Experts of a small language model: 8 layers, 4983 steps.
Below are experts of layer 5 (counted from 0) of a mixture-of-experts language model. Rows are named router (the router's row for the expert), gate (a neuron's input weights, with its number), up (a neuron's input weights, with its number), down (a neuron's output weights, with its number) and show model dimensions 0-127. Each number is 128 + 32 x the weight over its row's rms, rounded and kept within 0 to 255. Numbers have three digits each.
After each expert's rows: "mostly gets" lists some tokens that are sent to it at least half of the time. This comes from a sample of Wikipedia text that the model never trained on.

# expert 33
router:139143083115112168171138168127179070133119053106161108170155140135160118112156136171122107107132075158102091071127158074132121123149104130030108171121180087190101149156127152124148110112134147122110188134101105109112079113116120157080145103135128134155155171125079155125118191126117078144136139155162087144135152197062178105146058103156094091137074145101099059142145102130133133120105
gate14:112102030099159187125148117148093080165123029185108126142121181187100113142087171129196099120152132074118164104225111101128145098151125159099127154157133172145102111164074150131159167147101120092114132127104081180085122105129169136073157113105126076143155149127129113130126123123138141113145150123140115085155120213121125085141095110141146091123078130105070119120137124121117136101081
up14:128082085107118140149149141211123038075161092138118151150146195179143134114114157122177078109108106061135124147144086093104126124221083129094128122190075115138098154134109110127144073088147176163111144132098117129069085113051135143146173105114133118106076116146119123162103155171103137153142176161155108126160121152169116105170124138112126130118148207090161151148130141134131082118100
down14:122174128098214116065177100109106106109129136067098112147109155088132086080143101123141159110200090131127087173139162096149157101200113136157154151138121110095100182063128140131072122147171198129133134070194204130119135136168148125114117130157088087151171148117097144067089116110091112074145111135148182154133172118152123119110076137128179114146142121121158136177150117117148087123114
mostly gets: " album", " song", " version", " video", " film", "pisode"

# expert 22
router:128128102115134134122178167159172148114083032121197095161102102138144149122129116173119097140123071210104090066150169108109151107096112130049079102125183071168107110097105117108146105127107125105082125118103137095110070116123072097090140142126152095118136136178132138100075157136126113112103173168107078161143128156120144124106106094139132142131082151073035122159145109145084134160093
gate2:212162123129215123118101086154177124039152074113166128148129122128113136105122134131146144163123111208120091133171176129090187154125136138104121128142172107121124117138143130123163111130045132160148088172101116117130131083153088150097159164171153113183138119117065127115088097132117218145127154232115118119107138129076112129125181140138119128142110107092073155154117120174125135131145
up2:150148104133114134094124067150154084068156094091132109182159133145135117174139118143162141131090121152035112072163134145111182140092163148091072166137109113119139120177174137138158167137080111109179097170092129065091156074118101146119144134166144038139112094140062149116123118126119169140130142191111085154121152106147115086140204125124126170138173090100079174132134128139155124087171
down2:171152145128073132147136111183103117159135140153109153096141217103079150122128140142167070188085103103082098138144115102120111139090157069182098127085106134156108150116078062185114098104078133082127140130160175166091101188099161107163162074127143158116131148167093194163131092129124110165122122115149144119057160187110133183123148112140154170118123156133154095088103108137086109135178
mostly gets: " Cup", " League", " Championship", " football", " league", " championship"

# expert 47
router:113130105090109109150183198146209130159135084060115115182133160135098143093185084144095100126103096189081076129186142146147142147114083170092123107073134103161109160138140203095129094155145139154111155139066116124097085137135113111061129150137119124121168157159089163118089133095127088156087191145150078158119146161087123115162135103111115122140112162118093107155115153166063138099080
gate1:147164121160073115180098135162155152139142147075098158140094141159145119061129055179127114131043104085093086195146124141167101169127108149162124125070101102160139095120166166112105116190048103103096112114138128093093117155159172141059141118181103067124144155101135146146153124122135058120138189149158109175125115137131113108114124150144112115088158157155152174139133083122080142110079
up1:123097164144086107130141221144124101129122179082112144100112100108179137079137142184134106101102130114105128165168100129161125159134122096180160127118151083119175142097126130107049103200080085169119138090103117114135071138119158118123040103136152081154092101140149198108173114151064101112078142150132117204115116155075151145147113145163120196134129144128072145150103121138083119109124
down1:090227121135094084134134101147141192165107121172099141124142118145130091124143096122102197167120112138173082130097164080146151111084168125150104156128129153149140115135130115106114151089154078083148156103135189186081138120146048136136162156124185109126115140123060126094150094114110153148116125169179164209163152141064087133154084131147161161180098099106096150123135102172135164108170
mostly gets: "unte", " All", " Color", " Rog", "alk", " Ell"

# expert 58
router:100158072139129116120186164090187125094104149135155128131139089146124136131131077180121149121082104117091058057140169116139130132055106130128097114107126111200116144134091130076165159154126173146075168168159061132120097128133148171118157166164155111115165177135065196083122134112213092138112171124112100156154126193132132058178136125148085141119131152107109103118166114123108114126129
gate17:070171072130127147124139152113137119128128139166121148128154131143120088145105125095080101120092179111130131124082140158127102121102070131079154133142123090086066112104114176134106116154067122080142132069134097131110201169182139136149098118112148067089093117036110209146100142143167153108064113098131044143137147130110108057151117153177091067124137144116153105149179141140125103114091
up17:122097112189150149105094121123111133132096150133146153109095153159089144160163135127119092172126119219115105141135120100079122171106142133198078209100114159178142142082069102129112189151155146110071158133122128099094111141130121172131090139093074138123160193096184143124036133094136138109137134118103128136047141149146118106119181138091116137153126078154139152085214107125139116091124
down17:085155140110150113080097127150182139162083151090097075109157060156140127111138187167154145106178123140167110145171148091157099073151156121108107120087153148094123153080147130120170163110075110194072148139130127167113169092134105151154089062075115180049134098197167092113107098125118138076106155112126138103161148185080150156141129162146146122134103116108104121119155159125133122215143
mostly gets: "1", "==History==", "== History ==", " was born", " late ", "- In office"

# expert 31
router:108133041064109140180121196121131123105048056129128169158136127121140089096199082129118101110076084141152085097176122109109117128106076132047091091077103109155126093158074146106132088154145111153085148128086105095113073178096088138106150102083128120157163115136101146093118148082154149103094169150151099111120165133112155102131126117116103158114074146080087112148149147124116105142093
gate1:098109094122114180105190126126105075135043162152156135101086124197095137076149182128146147129091090107119217159130127143163135137106119097071106110091096118119146118142097222065098124139151132120143128086099104121168082127177104156138148136110128111117053104086138149135109106070175107141128174145079170131113153130107132080107124192132146146126088138073133120183087139128153098125104
up1:142131229098172124115128148128056115138187112062118118146123111107153129130114111149145170121139147143134095172160139151108142135139138139169151095160085134114137141137077125126097169115055115047120099144160128142125165095095124124139025088133161143097116161146114120134103137141119102071109102137132125078127108049069057158062102136116136164161168105114103070168150149153140174156105
down1:137084133122158113114119152164159152151187133076109202117187101166090135122159111069139130142176089194109190121100121123090110115105118085056138142115166144160129151154152102145112085146157112133138175144186122094122174029147141125092106100136155136164129187127132110137153096117128124173120187124138182093112163100155162106190169135046125156120127190122126177165117156116129130129149
mostly gets: " get", " carried", " thought", " look", " carry", " got"

# expert 53
router:154203093101106123193188216126109122089055067122183132155181098142155102141132048151087153142088107134141103119149145142107088150079110128108122092116144138173141131106088136125142128100100175088127117163111108107131088101117133178062180154088128115176117173117119158142112134115137129153105193114119117114148087154072133147167150123121056110107130213135137135103112114153113074133108
gate9:073185122113152127148174170160112117112124100135182126119191134131141150168158067163125104154200118090092087083142082110103111150143168133076152104073168105079105102138149151128101099109134125145076061123073091145103056120178133141064117134169157133161050064113122128153164121108152092158126108137117114085132040112094111132149117121161088141162086124141154130122152140156086114107129
up9:151141066130145171111146133096195089121131170133151147105169169121169131111158131109118170144165129121095102049087080122160116168185050109142179136147168100143115149103126158160098121131135119108080119081131082134103157119104163178048119138112113148134173174160179163181136157130092134105110130103120222169137110132099180127165161091099139111144089147154173188146111172120115167115119
down9:125152139104122091178124156090097072122136071118105157109104164110074123149166091165198108118131118165142088083116153096144181088118080167110180137204118175130135081102076121137168125127080111140174129106115167144147087141169058126138141145102172144146132126111088044128080079196116085087122143158094088132096167180112138110111089105176125145107104077140107127124101127124108178108148
mostly gets: "300", "150", "400", "700", "200", "500"

# expert 15
router:090158093071095076166122140113126146100118097147169127147129120103113084045172116140122067113081120136067132112168169107140124153117052165110103150100125162164108181119101129133095119169098159084119137151126135085128121089109120176089148130089120121125142173137057188127097149100153109062116147108151072131149150162103181075152092148106095110122078136125103130193194093136092068125124
gate8:124065102116099101164145177173118122118088132188116136159179109133052114164124096140192163116165141165142127143121076102155131144118118168128088084070133070139126106114142129125164099107088105091110137144152140138097113088117152159137162138116180163113156162109115115058084093201097136111109135126107155146122149089100133105154150092136123182099097095119194171141107175176110009130133
up8:085105051128137062165150137134158143044190147112147110099155094143096106148126146129141119119113157093098145182138123091099126162098124136153114152129151147078152176160131153101125109182116140135152112161148106166118146133127078127147155152156126134102120127136104147126120097127054100189068160121096089177158113109154068174139092092135197091113123137096146183126111160100200063131216
down8:048137137140140094116137098115195126103181145083134164125158168142144148152172140091072097140123177108147123180114112062125140119126116143166129144130117134118164112115103145092162134111087124161172097133129115097112086141172125074077112114189118078134151144191176179162119153091097072196018104161118068137112108115120099165117162112150137076155113137165150127117148168170156161144152
mostly gets: " used", " using", " include", " included", " includes", " created"

# expert 57
router:154187142096132133104065186121185126120116116122160159174146137102148156107146069110127157134131157143138102113132153142192050095122120117101123159126201112171136125069088154128124125156153130131095166116130081100107119151109097113078155136151183132151118132146083201117115158119154163154077144148184127154189143152150151071131062162191045166125148128088093113172168129138099124143081
gate4:134218107128154137149082131111210119169125132119062088141112140128172186083145142151167090109116135054131083122166144129139091172116140139127160132117122118138129179157108120164155162145125123120086092084100095139128121145082133133106133170098101126155142151127153163175140127143132089123076158193148188154172123140097127215149106115115084152161162143151137166223179147082092134177137
up4:115172101135101175121135099122196154187141129120061125097030136183113194091109087149181108136099124071154133106116143083126100174179122111103158126143151184177094186135127196134141137113140119133089121103145079113159145116084148103116133124148076089181148099108148154204134161104097096129162124129074176161130152122121167163169090088123134128152176126118119106139146150109126142173168
down4:141115069156088170020152097134092133082110130109170105118174156135129099170133141127136134128162137212133139109081128105137091089113215109152079140147159172090103134137088124091102182180141144163155119132173127135106112105117144154089095132119164113094154085137133119155090128144093108068149175208112080126118087115155103158055097112129141163145151158181157145093099106120139134090113
mostly gets: " In ", " in ", "In ", "\" (", " in the ", "i ("

# expert 27
router:090142108106132073140161130097169100135115119171123181189113076149128114109147136141127120087109148190075117064155134148126108182117084142054108172149134050151100127122097119092141132135124132179066111134060116106129074135129127087066114133122125122159176168158131174109129139097166061140074139153142103137151162178118173113144118182171097152143117120094062076121167126158079113138093
gate3:136129140132103114151126152094191135092065139144105181117137088179095113116104192188201141125091056131136107150090137133075107114060137119058145138159151106136071124128173128127131151143109088160104153062084153110091151141063112127146144181108126153137171107198122156121152118100172183151142128101129146135124149116148164115118138166061071136135184141138122151071178165155109165137116
up3:122130143109146136094057174088202157166163108124122163102135151122178112090133096081185110160104104114139153138116128157102166135149143113109117080062084135125177129122133159115084078142181128106146108145090126114116124104134097092110140035179120128120140116027069094193096145120155110102134076105191123099120159139152141100110184127125141137145101163087114153099095128057116150177123
down3:102126150160099154078155122097140170048157179112142109161121134127124133108117175100155186111174062181155138131147119167145134074192102115106160104095137131111144052120192149072176148116100126082137119173133164177192132149084101146124153149104095123089137090130172150151105134086074123182150112179135091146076120120128119122187137163105108161079126121105136098134087083128101136063139
mostly gets: " west", " site", " city", " army", " troops", "ocese"

# expert 59
router:117158086124164140121171186112097143135062096130187138162119145164112126130158085100138108122066139151098127093170151151084118125115093140066129087124143155204105134082083128132129133111160116107101177091125082100096106148083111115054113168130186124141155132143090146093062127090160109119066162148144056151132133199141131105162103084111092116122089168099106065153131098182135128169097
gate9:114117136120094139136159108096114180142111159128072092108091144095108095101091117075191088140086131152095111033108191095080099133124068124108125147129152096116090097119153102147110161136073108153137088129123151158112161115077114083155100135163198089070093136054152130061120107100114095110146126087084198117182139129093093146144105185093121150158121092083151138129141132144111113124079
up9:148147125114106160131138191088152177086127099153089140169123159102168131118162137105096173132100146143103147143139255163109106134104093143157145083099095119087166095085149127113119133049093149082173156170139193149132110132140126148170066137120135112156097111110188147163175141096140116065128136120124132110119181125146112133112107180109092171153088077106086121079076130139171105120114
down9:165139122164129168151115125128025092075189121062164112143127131096160055101144119123085152134143170040145145138119087109090136161120144155142159078107115170144099148093134164110132152120126115128103092095028063147087114138137102109047163100117165138156099155158135154100124121126114133147162165154143096115121083107133153075138195113135128101087160136129148136113119145183096145108167
mostly gets: " | .", " ft ", " / (", " | +", "86", "–"

# expert 25
router:118176103111142142136189132065137102162144126144147161111141136125102102137119080178143081105131086166139087109101128114135131210111113130096121103089128102163072118106075145111149145098131124138093154107079102095083114153107095171081124129091144088128217140193074167103079157136093145126088144128199064137176115202121113116157083097139081148086137136135091094169186160152131133154114
gate9:119135083115145175140155130084160141149123141147176161137134174096119090124141138131151165116161105180137093138099117110131139146087164129099063077115153069166142109091137091114133172203118137164155027154082123094169146173111093136098110172155095155119087128130084191071151122207155153133134154116164084126118121153116124147157099098103118143139116119143134103147090140035086194176117
up9:188109155094116109124111106098166147074149129162142154128149161129159112103077125141130176145112120144108167166087173120080124117133158175129120187124144100090080160151089137130102106168103099086175196057153159135098186110136139173134112158161177130140059115148199128082152102128150094105124167190117122168150120075185145170172119100149172067135136110136113122154165078182134100090132
down9:145107151138147138133142143134148123131160148136126095164098090100070131111169118052157222104144108143089172199175148151164106093102153100112139083116176065160198170158140149081112076149151111156134065083120081073094113128118122112174132142080083207098126146127092099107125161136115099111096145125138125118144084146122140156117197157102120112166147123115131148095088085148140158187092
mostly gets: " (aged ", " On ", "On ", " (age ", "| November ", " age of "

# expert 14
router:124178109076100167142146211099153089147099070135152140136137077160133116070134060172104144096088119189152169128128178122140101128122115079152162141142107109153104120070103122120128081103139099156107173104145124075126106105152152124060117114107188176096094160128080151118057139134098152131085100105113069141141105174100112098142140109162128161105072171133131087168142133176086152127060
gate11:142137202050115152138161107100146117133169123107130124162148143108074069170102124123119138147105125105156127089124150071109193197110110138107141097096080151051113125110084137180151093129123145164110175168132096103079123102119116085169112073178108123141134122193121087128105111133097142115126120117110088195146105155120118085186122113141127093084076118109175091215176154111125103088112
up11:110132079156164095180031164119145129135117130072103103156100114111145116067153089182166096133107113210100137102143111111127129142057126133128106154162203115173120124131171175077094116095124164117142141092143114065123129097148133090123097155136142108122128133176140154124110123164110130202170086152120144101119126178102133154145145106165153157105142099079133159103115114108163241172141
down11:153160105149138116096134085156098095125067125127146128207168137169141142130105124110161105120158154110148131158197128108166144070063120088116053163110160123097114117135167119207123099168133087067125144140142165133185097114033124164112134154080063093157134120122141129146108156170152148046103129183100163115108152107107110134133141161077134059127083149131129105120133122091091117097133
mostly gets: "% | ", " |  |  | ", " at ", " for ", " | ", " |  | "